From a checkpoint of a small mixture-of-experts model trained on Wikipedia.
Size: width 96, 17.7M parameters.
Experts: 64 SwiGLU neurons an expert, a softmax router.
Training: 646M tokens, 6790 steps.
Below are experts of layer 5 (counted from 0) of a mixture-of-experts language model. Rows are named router (the router's row for the expert), gate (a neuron's input weights, with its number), up (a neuron's input weights, with its number) and show model dimensions 0-47. Each number is 200 + 40 x the weight over its row's rms, rounded and kept within 0 to 999.
Before each expert's rows: a language model's description of what the expert responds to. This comes from a sample of Wikipedia text that the model never trained on.

# expert 32
Description: Paragraph breaks, coordinate ends like ″W or °E, and birth-year digits in infoboxes, geographic stubs and list entries.
router,169,254,171,201,213,215,229,221,260,232,253,281,204,179,200,236,184,242,275,109,215,251,155,255,144,205,172,180,181,157,225,201,283,222,179,162,157,247,157,234,208,278,195,172,220,134,134,210
gate10,322,197,156,181,197,185,188,194,224,143,197,276,218,148,249,220,251,159,258,183,141,230,236,202,258,240,195,260,167,187,211,174,97,133,250,233,308,238,174,255,220,243,265,171,244,232,216,214
up10,156,178,194,142,145,265,174,262,243,212,102,167,136,273,232,189,132,193,150,211,218,196,193,232,218,202,171,190,244,228,218,225,250,188,156,261,201,186,195,246,168,185,251,203,207,212,132,210
gate11,195,188,211,228,210,233,111,176,231,267,163,167,214,137,135,263,257,145,213,127,303,270,185,204,101,229,186,207,206,210,191,214,260,280,199,154,164,200,201,218,155,235,162,162,198,194,243,201
up11,236,220,287,195,141,245,198,214,211,199,224,288,163,210,208,214,123,243,159,248,167,116,320,193,200,240,98,253,218,210,213,177,202,180,170,196,203,190,219,254,178,253,238,190,228,222,174,238

# expert 49
Description: And, or and commas joining adjectives or noun phrases in descriptions, especially of buildings and materials, such as high, arched and stepped and dentilled.
router,206,221,249,183,271,198,187,206,235,143,174,236,212,212,249,161,165,182,304,183,196,272,162,222,175,180,164,196,201,161,218,207,158,260,207,180,232,113,241,220,203,243,234,293,225,162,179,242
gate0,171,191,197,249,236,185,193,227,218,145,167,137,151,107,171,172,202,176,199,305,176,208,148,238,203,219,239,200,196,205,215,247,230,122,114,232,207,217,238,181,200,205,203,200,220,213,258,214
up0,221,208,246,247,183,241,194,243,204,239,187,234,183,177,122,231,213,177,226,211,106,231,222,227,192,194,227,207,234,188,192,222,213,180,177,150,162,174,213,183,179,201,179,214,283,180,193,208
gate1,114,201,257,250,231,152,161,174,187,167,119,184,177,211,224,172,194,184,229,250,258,230,202,258,224,162,237,163,197,224,173,188,220,61,231,269,257,149,179,191,224,192,148,222,178,190,167,244
up1,201,207,206,197,139,203,162,125,186,224,150,179,225,191,197,208,237,266,220,212,177,269,164,185,189,233,189,230,194,181,108,234,177,210,246,274,210,217,302,263,221,234,223,249,144,184,186,201

# expert 62
Description: Subject pronouns and relatives starting a clause before a verb, such as which has, he became, who, it formed.
router,140,152,214,203,221,162,265,245,216,148,223,256,183,167,113,169,205,147,295,193,207,204,240,135,208,284,223,207,240,255,156,155,194,197,250,215,201,162,198,243,186,164,203,160,159,171,263,293
gate0,231,156,223,277,220,206,220,160,230,207,198,149,186,223,195,230,77,151,226,193,134,281,183,206,153,221,212,102,158,197,186,208,218,197,179,182,212,192,215,221,146,248,301,201,216,210,230,179
up0,175,156,247,224,120,174,168,129,196,208,215,199,176,231,185,147,305,210,145,281,240,125,185,172,181,208,247,181,218,235,209,253,188,222,209,148,164,203,178,214,169,148,140,230,204,246,120,213
gate1,199,126,176,236,213,198,197,214,147,200,143,214,167,231,162,165,163,281,204,155,242,225,181,188,179,227,132,275,169,234,176,252,183,139,251,234,196,227,169,166,151,147,153,226,157,178,197,224
up1,184,196,147,259,208,144,203,180,164,207,213,207,121,178,149,143,228,297,178,203,265,273,145,181,171,158,163,221,148,237,186,256,192,192,200,224,219,176,246,146,164,229,225,207,171,175,147,231

# expert 35
Description: Prepositions that follow a noun or verb in prose and begin a phrase, such as of, in, on, from, between, regarding.
router,267,234,176,149,216,187,221,166,214,133,203,263,221,185,150,107,208,114,255,184,176,207,179,191,197,214,144,186,252,206,228,244,298,297,184,258,242,157,169,169,233,223,251,198,218,256,200,294
gate5,209,263,186,215,213,174,148,229,218,224,175,194,207,199,156,154,163,164,157,242,171,194,213,169,207,151,192,230,222,248,244,137,230,152,249,151,122,193,159,259,218,208,142,186,187,191,244,231
up5,151,133,181,127,210,134,189,155,171,206,179,238,189,173,267,231,124,233,205,213,268,161,264,205,242,161,203,153,236,261,144,196,203,233,263,152,297,221,253,216,203,201,209,226,138,245,219,233
gate6,171,212,214,190,199,198,212,228,188,203,151,198,248,165,228,203,201,185,181,187,230,165,261,238,245,209,261,213,200,170,155,98,242,196,252,149,184,252,134,149,278,180,162,163,144,239,259,210
up6,200,178,196,146,243,221,189,230,205,168,220,263,181,175,242,198,220,172,216,271,186,197,248,213,183,242,194,174,217,206,177,150,211,215,194,146,214,157,180,222,233,207,81,238,231,203,271,195

# expert 36
Description: Prepositions following verbs in narrative or biography, as in fell in love, came into conflict, moved to, and event verbs like died, graduated.
router,252,205,152,130,270,201,230,233,198,186,190,251,256,248,150,262,272,195,206,199,209,192,238,259,255,169,184,181,194,206,161,224,222,188,253,175,216,250,222,177,218,121,191,218,207,226,253,198
gate5,278,267,216,223,178,154,245,224,202,180,128,186,245,121,186,195,228,181,233,200,234,202,181,226,177,200,138,243,178,242,117,162,184,219,175,197,170,232,259,215,206,191,212,287,190,234,279,192
up5,198,208,238,145,233,316,140,132,182,158,258,179,147,274,208,147,235,204,301,191,205,204,233,157,168,183,308,221,195,216,189,197,169,258,228,130,211,145,199,150,213,223,184,181,204,186,147,198
gate6,179,207,224,205,228,201,245,170,214,181,155,247,173,241,195,161,126,149,207,241,212,169,148,173,165,244,155,155,230,243,245,193,202,221,188,172,208,232,198,172,249,202,307,257,127,258,246,230
up6,266,235,211,63,233,226,205,184,172,140,203,165,236,196,226,196,230,198,223,205,201,177,151,170,149,227,167,215,207,170,235,196,223,209,184,216,187,214,163,230,212,171,249,215,208,253,253,215

# expert 18
Description: Articles a, an, the, and words right after them such as one, another, any, largest, significant, particular, rare, before a noun.
router,247,138,194,179,228,209,142,235,204,219,242,160,247,198,125,158,205,159,367,173,179,222,217,225,168,201,168,198,192,193,176,212,196,227,216,225,219,146,203,245,209,210,203,235,186,206,222,191
gate5,273,170,131,175,204,217,206,263,222,144,174,203,241,214,121,164,203,116,263,181,190,185,203,224,194,216,167,232,249,177,193,198,217,249,217,186,172,245,197,199,218,270,176,206,161,178,198,273
up5,162,275,170,193,147,157,210,155,234,185,201,230,167,226,264,291,197,285,169,306,180,244,181,197,249,167,217,210,196,189,255,206,205,181,195,203,246,145,298,152,238,157,182,191,275,204,167,193
gate6,266,252,182,224,127,209,169,175,207,193,260,173,252,213,159,212,112,204,252,129,191,221,232,242,211,169,204,137,121,207,153,247,202,186,167,226,200,208,203,241,153,150,225,240,228,264,155,174
up6,174,181,160,179,191,263,177,176,160,219,251,158,230,223,202,215,245,207,185,150,197,160,190,198,229,224,185,274,170,249,201,203,186,150,225,212,174,192,231,200,238,152,177,89,158,193,273,217

# expert 4
Description: First pieces of words split into subwords, often in tables or asteroid discovery lists, e.g. inv(itation), sl, sq, Kitt, km.
router,171,248,261,172,233,255,116,206,194,214,220,175,185,261,274,260,256,207,199,152,221,231,295,202,199,211,276,193,187,207,248,156,177,157,212,110,161,212,213,229,188,173,110,176,232,164,147,191
gate5,196,166,253,223,241,112,190,185,188,258,204,193,216,194,285,181,223,179,204,158,238,135,196,184,255,242,123,173,234,209,256,301,248,207,118,165,167,126,164,234,197,225,283,149,197,299,162,198
up5,160,219,247,279,254,214,186,224,176,185,188,165,174,198,234,197,248,150,178,288,258,243,152,190,206,130,260,145,209,277,232,201,228,149,156,183,164,144,106,180,265,234,105,210,121,151,201,208
gate6,186,122,212,163,265,239,223,125,176,237,260,126,229,180,239,243,197,222,196,170,171,250,189,184,179,224,192,157,177,160,200,218,146,182,198,183,145,177,137,243,247,191,202,214,287,169,135,196
up6,72,255,199,171,178,241,132,200,212,281,157,220,201,180,164,219,247,263,186,224,153,213,191,215,236,136,210,206,222,264,191,155,153,200,179,196,256,274,224,199,151,146,185,167,225,251,197,144

# expert 61
Description: Space or first number at the start of a table row or cell after a pipe, such as episode numbers, years, positions like FW, MF.
router,172,195,175,180,204,159,137,224,155,244,198,149,168,216,239,200,242,244,178,281,233,111,196,171,243,259,213,166,169,193,165,177,183,211,252,231,147,254,284,184,208,180,265,236,249,170,173,246
gate10,238,273,206,206,282,201,211,269,167,143,138,245,197,213,242,166,226,179,221,211,225,291,138,265,221,170,193,199,279,175,259,218,213,194,136,145,210,143,138,206,196,179,232,264,202,225,197,131
up10,212,145,246,234,287,240,260,222,161,202,162,253,216,228,177,226,139,199,208,185,154,145,237,241,185,211,190,241,210,113,235,170,193,225,208,289,167,203,190,178,201,182,248,186,225,178,191,182
gate11,164,179,212,288,188,142,192,244,216,213,176,275,171,211,199,228,214,234,206,150,216,240,195,216,203,96,250,229,205,184,165,168,202,187,241,188,233,248,165,193,206,187,200,147,141,219,252,219
up11,236,149,249,209,185,246,229,228,217,244,206,205,200,82,187,234,166,183,263,131,155,202,181,226,250,306,227,189,247,276,191,193,146,162,167,176,156,173,189,129,247,181,229,253,201,191,174,211

# expert 54
Description: Second half of season ranges like 1993–94 and closing digits of years or vote counts in career and election tables; also According.
router,143,222,121,213,201,156,167,194,209,232,229,159,192,272,221,229,241,250,177,264,262,161,269,195,256,234,167,201,147,208,130,217,193,170,205,147,141,175,200,197,182,164,164,255,259,244,156,186
gate10,192,250,197,170,193,183,237,239,249,194,266,170,209,187,158,205,314,173,165,203,209,223,216,267,251,162,159,169,218,168,219,278,160,205,260,262,167,174,139,180,183,167,156,189,132,240,215,214
up10,231,184,191,243,239,188,185,205,167,217,146,231,318,214,188,138,176,157,178,175,166,205,185,206,190,178,189,173,231,123,183,205,191,221,211,118,227,163,192,254,149,183,194,175,170,144,193,212
gate11,198,251,216,264,198,167,219,149,169,206,178,192,193,185,165,263,164,199,187,222,195,247,153,258,187,216,181,133,268,188,197,218,197,275,155,189,183,169,114,196,209,150,219,134,213,265,217,157
up11,123,221,170,253,218,191,188,160,257,245,222,130,222,240,198,304,201,255,228,173,222,238,101,143,178,214,207,106,175,228,133,206,288,279,177,216,209,180,191,140,201,198,141,220,238,218,221,187

# expert 10
Description: Articles and adjectives right before a noun, such as a, the, this, same, per, public, local, listed, Historic.
router,209,163,269,127,207,230,158,188,186,174,202,185,199,258,185,166,216,225,280,123,160,198,243,257,173,197,194,145,192,218,168,139,155,208,245,187,188,251,191,271,175,165,176,204,194,158,162,246
gate5,192,200,207,172,216,183,271,199,240,148,193,219,260,247,236,119,276,237,213,172,156,125,149,161,228,171,247,249,257,234,171,206,142,237,201,257,226,188,206,205,205,219,245,157,206,235,134,176
up5,294,149,223,238,193,266,300,236,178,180,199,271,237,221,130,168,237,172,245,205,203,150,188,147,190,203,145,229,138,228,152,204,181,197,225,212,99,221,245,235,251,160,168,224,251,213,131,214
gate6,203,215,269,259,151,80,177,197,233,216,215,195,199,236,188,144,176,188,268,170,244,244,244,224,180,229,169,193,200,237,204,255,215,257,214,167,152,260,210,202,209,242,240,207,140,254,162,179
up6,155,206,192,199,137,208,221,225,170,207,125,164,158,202,233,204,302,150,224,224,261,129,171,237,159,141,180,138,252,220,218,172,228,168,180,215,251,152,196,161,247,154,230,147,224,195,203,265

# expert 0
Description: Bare space tokens just before a number, mostly in tables, lists and model names, as in Slug 2, NZ 85, the 27th; also LaTeX braces and underscores.
router,154,125,171,236,180,244,188,207,127,208,136,164,142,244,259,209,183,184,147,234,191,145,209,216,277,167,146,160,199,121,250,174,197,316,185,248,207,262,220,167,148,245,232,194,231,170,188,190
gate0,234,208,228,193,183,220,200,177,167,287,245,160,174,164,201,168,288,216,209,139,159,173,187,151,237,171,143,204,273,217,108,156,167,238,124,237,147,245,196,238,199,234,148,224,198,167,190,261
up0,259,134,216,159,290,144,214,253,173,246,208,120,226,198,207,209,193,230,230,230,220,165,190,229,222,281,175,196,259,184,189,214,294,183,146,240,209,185,206,178,233,221,206,172,185,212,173,216
gate1,201,225,144,191,239,177,252,220,233,177,249,247,209,228,196,188,147,215,196,224,97,280,203,119,207,206,223,165,185,180,118,197,227,183,186,195,178,209,84,231,207,215,186,215,221,182,226,241
up1,232,244,142,196,283,232,209,214,213,241,172,212,221,201,264,148,186,201,147,196,106,226,162,220,187,243,173,155,114,164,177,194,207,298,179,214,212,256,160,206,183,221,223,196,234,183,243,294

# expert 24
Description: Line breaks and the dash that opens each key–value line in infobox-style lists, such as - Born:, - Family:, - Area code:.
router,185,212,176,244,203,207,295,205,219,194,282,180,134,139,181,209,204,160,266,174,198,212,96,207,102,131,225,248,281,243,198,230,188,174,216,198,154,206,188,232,201,207,153,203,173,200,238,176
gate0,207,190,196,192,142,157,270,249,232,201,260,209,199,230,319,210,270,152,183,224,201,178,200,126,128,168,194,166,180,299,209,179,133,175,249,190,190,187,200,189,198,309,167,192,196,175,178,220
up0,235,172,247,230,194,224,224,160,221,145,252,193,244,243,167,165,173,186,210,44,213,263,189,148,219,210,203,206,168,199,262,193,193,194,208,287,234,150,195,234,254,219,198,154,212,220,203,203
gate1,163,269,170,218,270,199,234,225,231,238,131,117,205,241,156,124,158,145,200,257,278,218,145,172,142,221,208,181,205,215,187,206,224,250,221,226,233,187,164,168,210,230,158,222,180,143,227,166
up1,204,177,233,188,158,314,124,208,199,167,184,201,148,175,162,184,183,193,241,236,250,188,164,252,209,185,215,217,164,146,264,233,233,240,133,220,83,185,201,131,195,243,205,234,180,267,201,180

# expert 48
Description: Numbers, percentages, minus signs and pipes in sports or statistics tables, plus end-column notes like Qualification for the Champions League.
router,172,237,141,222,209,213,148,190,185,246,128,148,222,228,199,238,236,215,228,234,173,193,218,217,230,154,229,250,140,191,144,241,151,128,174,199,255,195,185,231,151,226,163,143,225,137,200,161
gate0,191,213,235,185,220,229,211,153,208,190,270,233,200,213,219,203,158,127,205,210,191,209,140,123,127,174,107,193,210,202,166,203,191,174,175,169,247,235,198,254,240,207,199,216,197,198,269,213
up0,240,138,159,146,255,307,188,212,177,285,183,176,206,187,206,194,273,221,152,97,171,241,164,203,283,182,224,150,160,184,174,219,184,190,239,199,175,197,264,151,188,196,253,254,219,200,206,203
gate1,239,177,144,169,111,232,241,195,176,223,195,213,164,180,179,191,255,228,282,336,195,218,206,173,113,233,156,153,265,137,162,299,190,203,212,150,217,212,177,129,242,199,191,217,217,176,282,187
up1,231,169,190,161,141,177,175,182,215,85,244,159,250,288,211,249,180,200,223,237,151,218,202,232,197,172,183,222,235,249,225,137,176,185,138,145,226,215,242,135,238,210,198,205,143,199,168,217

# expert 23
Description: Commas after opening time phrases and subordinating words that start a clause, such as that, when, while, although, However.
router,203,224,114,210,182,174,277,233,234,173,185,191,246,222,181,190,126,194,271,218,184,253,210,110,166,234,203,143,164,215,285,186,205,145,191,212,269,189,264,239,215,239,259,206,199,154,211,286
gate0,138,146,206,281,245,302,154,237,167,166,217,236,205,148,215,179,293,220,177,228,240,194,159,174,216,187,227,237,214,188,269,208,136,156,220,176,190,152,223,209,257,212,191,185,164,242,205,129
up0,203,205,210,98,221,201,238,223,213,223,172,130,255,183,209,173,141,215,214,165,175,129,234,172,204,241,184,109,161,233,140,223,176,181,212,195,147,184,159,219,120,230,182,190,207,186,172,211
gate1,136,222,160,140,119,226,205,241,201,138,197,224,146,213,159,186,141,122,207,138,239,215,228,200,198,154,235,140,222,228,228,175,179,167,246,269,238,152,176,224,155,248,156,159,188,200,235,256
up1,234,244,157,133,93,168,177,182,234,179,180,267,225,219,145,221,177,153,236,173,173,186,168,193,181,167,196,224,178,195,234,265,208,150,254,249,259,86,229,162,254,237,170,152,177,185,230,267

# expert 45
Description: Possessives and articles before a noun, mainly his, her, its, their, 's, the, a, as in "scored his first goal".
router,184,163,236,87,256,219,134,261,171,201,213,236,180,181,185,223,135,217,231,228,180,176,208,241,181,162,164,191,198,223,133,143,194,260,261,233,174,220,177,214,256,193,163,216,146,172,283,205
gate5,133,176,240,175,241,207,183,136,249,162,177,218,204,259,152,190,164,179,187,152,116,161,243,190,233,153,161,232,196,226,185,258,238,172,249,207,188,215,300,305,191,233,197,239,226,248,197,204
up5,265,182,131,188,191,187,227,228,131,252,140,211,211,190,215,156,176,188,166,235,232,296,166,228,248,163,200,222,150,263,281,233,163,209,180,192,220,142,187,151,208,120,163,146,262,197,202,238
gate6,233,184,228,177,138,204,143,188,216,155,123,264,230,253,172,209,174,262,158,231,139,173,150,226,196,98,120,208,233,197,181,183,210,198,188,249,189,173,272,238,232,240,182,242,156,221,298,205
up6,186,224,189,200,131,215,213,121,201,157,185,227,211,207,180,185,146,231,173,154,272,247,245,130,240,249,175,233,185,189,234,179,133,202,241,240,187,128,194,251,177,240,256,209,223,233,178,220

# expert 21
Description: Last pieces of foreign or Latin names and species names, such as -ia, -is, -ão, -ña, and single CJK characters in names.
router,177,123,144,219,206,256,185,154,149,272,203,201,192,249,192,214,169,243,125,249,144,248,298,228,250,198,150,261,203,167,217,153,124,200,155,223,283,227,179,243,150,184,240,165,224,177,275,163
gate5,151,224,121,185,284,199,215,208,247,188,178,217,236,152,195,218,235,159,235,190,226,181,198,191,205,182,95,181,230,239,252,226,272,206,220,155,154,213,192,204,238,183,184,201,221,172,224,243
up5,214,186,206,231,191,164,208,71,210,199,185,274,162,194,160,224,169,200,263,283,163,208,196,147,251,158,155,204,182,154,263,83,193,203,218,213,235,180,160,203,199,184,137,196,203,128,226,149
gate6,245,252,214,171,234,184,247,205,180,193,207,220,237,155,239,210,187,195,170,209,282,227,200,135,147,168,223,174,220,244,234,212,202,233,161,173,172,135,128,253,221,227,242,295,160,235,228,195
up6,182,160,217,209,154,226,197,257,130,223,132,196,195,193,168,187,161,211,224,225,237,304,208,187,146,206,184,191,150,162,219,263,276,231,199,295,227,174,148,220,189,259,154,178,207,164,169,216

# expert 20
Description: Digits, percent signs, plus signs and pipes inside sports, election and statistics tables, such as 0–2, +29, 76.76%.
router,242,196,171,161,168,199,147,240,157,215,218,157,201,174,225,198,233,202,136,210,237,224,267,237,204,304,274,279,171,184,226,239,155,195,201,205,188,196,184,180,201,225,135,200,248,149,165,174
gate0,146,193,180,192,157,231,214,138,277,200,135,208,202,158,237,211,207,214,215,166,186,192,171,130,227,206,203,199,142,201,159,212,221,232,231,175,230,242,171,217,278,268,189,133,221,157,251,226
up0,253,194,183,212,166,215,209,230,178,224,146,205,215,192,177,149,223,297,198,238,235,158,176,179,175,211,185,175,159,204,188,108,172,246,177,132,139,185,206,182,124,190,205,229,175,181,252,178
gate1,236,200,202,197,157,177,230,195,215,216,296,208,212,144,186,289,192,85,263,211,242,237,188,213,123,171,184,179,189,249,158,174,215,225,207,138,113,162,221,162,333,232,184,182,101,233,248,213
up1,187,173,184,226,217,225,255,133,209,269,196,201,202,147,205,236,112,206,183,253,234,121,153,231,189,273,182,147,224,230,258,266,211,200,215,272,195,218,182,225,148,192,171,215,251,241,116,232

# expert 6
Description: Adjectives naming a sphere or domain before a noun, often after of, and or for, such as economic, foreign, international, municipal, musical.
router,194,293,268,110,185,178,168,160,198,106,180,168,190,198,174,158,141,149,266,217,136,198,232,195,175,188,210,236,250,171,146,203,213,197,308,231,190,157,226,207,180,280,262,232,174,236,221,183
gate0,155,285,232,208,132,230,197,207,275,225,240,272,150,185,259,175,147,224,196,208,193,218,188,223,138,157,120,199,238,197,190,114,155,139,229,180,159,255,208,263,216,256,188,269,150,204,221,162
up0,114,132,153,224,276,211,152,279,113,182,204,230,186,166,164,195,246,245,168,204,219,247,238,122,179,254,250,208,148,208,173,233,175,244,228,176,203,240,191,209,210,240,222,105,182,211,189,157
gate1,223,265,239,137,142,174,231,157,157,138,193,175,239,171,151,219,155,185,199,143,199,269,200,196,198,218,210,191,278,152,149,201,219,176,244,208,205,198,161,178,249,290,180,142,181,229,228,216
up1,194,167,238,129,205,245,198,140,191,194,134,194,265,137,150,158,119,212,202,182,217,207,160,176,182,184,149,189,299,180,171,148,278,170,263,199,176,207,238,236,228,271,249,185,168,279,215,226

# expert 50
Description: Prepositions starting time or place phrases, often sentence-initial, such as In 1968, Since 2007, during, until, as of.
router,204,215,136,228,213,215,249,187,240,155,222,206,284,172,152,191,208,197,207,177,153,224,200,128,187,216,251,182,231,246,224,263,154,233,238,205,212,242,167,163,217,203,236,121,246,203,189,177
gate5,282,180,187,202,189,216,165,190,226,221,250,189,179,139,244,178,253,195,263,170,196,270,172,131,204,222,201,209,181,169,187,234,153,189,202,184,167,204,198,224,225,193,203,214,232,220,151,176
up5,166,219,232,232,179,273,201,235,153,198,200,237,191,214,143,129,154,188,134,197,211,208,264,199,231,160,237,205,276,182,164,210,182,155,184,195,213,194,235,186,140,253,220,200,163,209,228,256
gate6,252,195,224,113,211,216,169,234,241,165,195,264,234,282,187,207,227,121,278,200,250,213,192,201,189,211,202,210,181,197,255,232,181,229,197,135,279,181,163,197,247,196,165,267,176,161,199,188
up6,177,202,180,253,221,192,202,188,127,165,148,172,201,127,197,251,168,190,161,196,167,192,186,181,203,225,204,237,199,197,203,186,242,84,193,208,222,225,273,184,208,178,210,153,193,219,225,174

# expert 22
Description: Given names and name pieces of people in narrative or lists, such as John, Charles, Alf(onso), Francesco, Ben.
router,248,133,277,154,144,190,261,194,196,173,190,181,197,274,177,221,157,219,134,203,191,244,200,164,197,194,241,196,222,204,154,183,226,144,203,270,266,207,132,137,212,238,230,216,216,189,262,239
gate0,152,216,158,205,147,186,185,180,250,301,262,218,214,193,222,168,212,183,195,155,133,241,144,178,269,176,218,185,225,188,199,211,212,274,184,131,197,197,141,201,192,270,250,186,217,175,180,205
up0,216,124,200,129,246,207,253,201,180,232,169,228,194,176,120,248,175,240,171,231,239,177,173,151,151,229,177,258,134,183,207,243,200,199,169,294,202,130,227,264,157,215,203,137,251,170,212,142
gate1,188,185,158,175,190,260,164,247,319,203,251,164,167,142,149,200,193,217,216,154,189,206,173,185,135,280,67,180,210,222,185,191,262,222,184,138,166,253,193,243,206,256,193,157,185,191,142,273
up1,218,220,221,220,151,215,177,236,239,265,182,147,192,206,219,203,180,214,186,129,178,226,244,176,222,215,187,146,263,214,183,169,203,245,182,153,129,215,260,162,248,215,198,169,168,200,238,264

# expert 28
Description: Sentence-final period with blank line, heading markers == and ===, and line breaks ending titles, captions or list items.
router,198,217,120,214,213,139,216,185,255,159,236,233,209,146,224,174,231,180,179,210,236,168,154,170,224,172,163,243,182,208,207,236,182,246,195,208,210,220,142,196,230,256,225,289,223,234,237,228
gate0,179,270,187,183,208,189,257,213,174,202,156,188,173,276,205,170,232,269,190,139,224,212,224,285,121,142,177,212,185,164,219,249,224,157,169,233,207,175,239,278,246,212,250,192,186,221,148,148
up0,129,195,188,235,243,182,241,226,212,206,155,166,121,252,180,270,187,248,210,169,253,185,198,263,113,150,197,180,178,128,247,194,261,179,164,159,194,236,201,230,313,239,172,133,174,233,101,175
gate1,230,218,182,127,201,173,211,152,212,192,231,104,249,244,210,139,262,179,241,91,177,186,214,220,203,166,206,194,277,271,171,160,208,182,226,257,266,167,159,222,108,243,129,172,204,148,166,151
up1,122,183,244,242,186,185,207,231,199,240,155,275,175,148,221,279,177,198,158,317,210,191,185,164,224,243,158,253,134,190,243,240,184,264,145,137,114,278,211,221,251,175,246,243,185,224,203,221

# expert 56
Description: Spaces, signs and numbers opening table cells in election results and statistics, such as the space before 69.93%, +3.5, coordinate slashes.
router,216,221,233,180,150,182,181,212,130,187,168,221,189,194,237,233,164,180,172,224,193,228,183,227,223,266,223,224,178,220,254,150,136,240,261,152,207,248,258,230,246,217,195,171,207,146,205,176
gate0,235,147,187,233,207,219,184,165,228,197,213,191,185,206,209,178,175,249,238,193,201,212,183,197,172,146,203,198,282,234,100,169,185,249,176,210,192,103,179,200,174,271,223,138,109,202,241,192
up0,185,81,235,177,226,158,225,249,176,178,191,157,182,226,202,173,177,203,233,188,122,209,258,188,180,192,100,182,215,160,213,223,212,169,187,278,221,233,156,223,222,138,197,204,234,156,167,224
gate1,224,163,204,242,171,270,201,166,218,195,211,273,198,188,150,155,119,118,220,198,181,149,220,160,227,223,148,232,200,201,176,188,164,195,221,221,257,230,199,134,156,241,302,185,221,225,160,193
up1,158,235,164,174,183,139,227,226,201,190,205,214,188,267,194,207,173,66,193,274,189,167,227,168,245,150,224,142,165,190,315,215,207,217,254,188,213,237,256,229,172,182,170,200,255,147,191,217

# expert 1
Description: First word or word piece of a new list item, heading or table cell after a dash, pipe or equals, such as People, List, Episode.
router,212,201,215,137,188,215,159,187,195,213,218,110,164,227,211,233,243,205,179,226,282,203,203,159,192,304,218,204,149,174,109,182,190,155,182,181,152,246,250,242,132,163,210,271,211,194,139,163
gate0,226,246,252,263,177,273,258,238,158,162,165,177,211,234,188,218,187,151,202,98,234,236,173,173,242,144,232,243,168,185,237,219,173,153,239,188,171,192,232,171,241,219,278,172,187,161,227,250
up0,270,211,258,221,184,237,262,164,240,195,216,162,159,254,233,261,121,180,149,132,210,291,201,171,208,211,194,91,184,266,171,193,188,145,187,252,164,290,211,179,265,207,218,237,160,170,254,184
gate1,205,206,211,133,120,181,150,216,212,179,216,186,205,139,146,236,134,193,194,225,198,144,196,218,122,219,220,215,216,193,179,237,274,223,168,206,248,214,204,187,228,192,95,223,150,204,260,260
up1,231,262,177,146,206,281,221,132,203,165,227,242,218,237,210,236,190,235,169,172,170,282,237,225,222,206,271,200,185,255,213,170,178,228,152,194,205,114,267,203,215,251,91,158,158,184,221,204

# expert 8
Description: Short letter pieces inside foreign or uncommon proper names and words, such as Pro-ch-now, Mé-x-ico, Min-ho, War-id.
router,232,144,251,261,185,257,194,101,216,168,155,225,187,264,220,200,235,243,148,236,136,214,243,218,203,184,210,243,198,199,245,171,140,154,174,239,220,171,125,135,167,177,185,191,221,218,199,163
gate0,217,224,183,183,284,177,236,193,215,248,198,207,185,194,132,167,202,193,235,240,189,256,157,151,164,157,223,210,190,213,187,190,190,237,125,94,227,185,237,143,204,223,250,192,138,218,165,178
up0,168,252,207,184,230,195,190,157,183,135,198,197,212,136,191,231,94,222,180,175,142,157,216,146,176,171,215,173,177,185,175,132,163,179,276,196,127,159,223,156,212,258,265,193,257,210,255,198
gate1,245,150,234,197,179,179,230,179,289,264,219,257,192,158,156,231,242,174,165,191,186,262,179,203,201,181,144,147,142,283,150,273,252,220,155,206,267,212,286,198,222,256,132,203,193,215,179,151
up1,240,174,228,236,209,252,212,162,241,154,165,218,166,201,233,167,162,217,201,222,207,241,145,237,204,256,170,180,191,205,237,198,185,224,165,246,211,201,189,149,153,183,167,202,184,163,193,204

# expert 5
Description: Final pieces of abstract or technical nouns and capitalized words in organization names, such as -ology, -ation, -ism, Affairs, Engineering.
router,192,189,188,173,184,173,152,227,140,198,214,157,186,239,201,202,162,219,208,257,173,196,298,231,265,192,198,283,213,127,191,223,216,155,241,232,234,213,196,210,116,216,164,160,215,196,162,151
gate15,165,191,247,128,187,147,213,189,163,209,219,171,280,206,181,165,160,120,198,228,247,238,189,207,132,146,131,188,161,238,200,313,238,251,171,177,202,180,177,251,218,288,205,169,241,197,232,247
up15,139,188,176,252,224,126,189,306,174,145,180,231,233,190,201,182,197,160,232,192,232,161,192,231,179,249,181,251,217,206,247,194,276,153,208,118,240,242,221,245,160,201,190,150,155,232,193,274
gate16,190,144,213,214,189,202,178,270,219,182,203,216,258,183,219,151,265,188,238,108,157,195,244,146,201,222,229,220,198,200,178,236,260,149,161,198,279,188,244,254,211,238,212,290,193,239,228,264
up16,206,284,262,109,256,208,191,242,182,144,195,230,178,153,138,182,220,185,190,279,127,265,193,161,225,242,126,249,202,210,216,132,248,205,197,229,186,159,276,240,200,214,213,144,149,163,206,222

# expert 12
Description: Words inside wiki section headings right after == or ===, such as History, Career, See also, Sources, Personal life, Awards.
router,106,231,242,144,267,197,106,178,260,131,222,182,195,242,195,215,259,250,230,244,254,193,160,202,165,208,212,264,160,154,113,239,222,167,187,170,166,204,174,216,211,204,155,192,146,184,217,170
gate0,240,120,220,207,222,150,130,195,195,210,137,184,199,214,224,185,237,157,263,221,207,143,224,181,181,277,245,214,146,169,182,280,299,257,218,247,149,197,252,172,222,190,198,251,192,195,132,257
up0,226,258,213,249,257,255,179,252,185,213,155,210,186,148,216,70,183,188,279,193,201,261,250,241,180,216,215,145,216,168,233,197,140,216,164,217,155,237,132,164,184,149,251,139,272,162,252,231
gate1,202,151,227,165,277,269,189,203,196,128,159,251,233,220,256,217,242,228,251,199,189,221,223,132,237,209,210,206,218,257,174,272,211,215,215,95,213,165,295,135,151,201,136,154,197,253,229,193
up1,255,272,173,187,178,149,250,194,207,118,228,281,182,212,239,234,238,214,149,186,213,200,207,269,185,267,307,199,143,212,183,191,188,186,231,228,236,137,182,141,190,131,160,152,222,251,205,213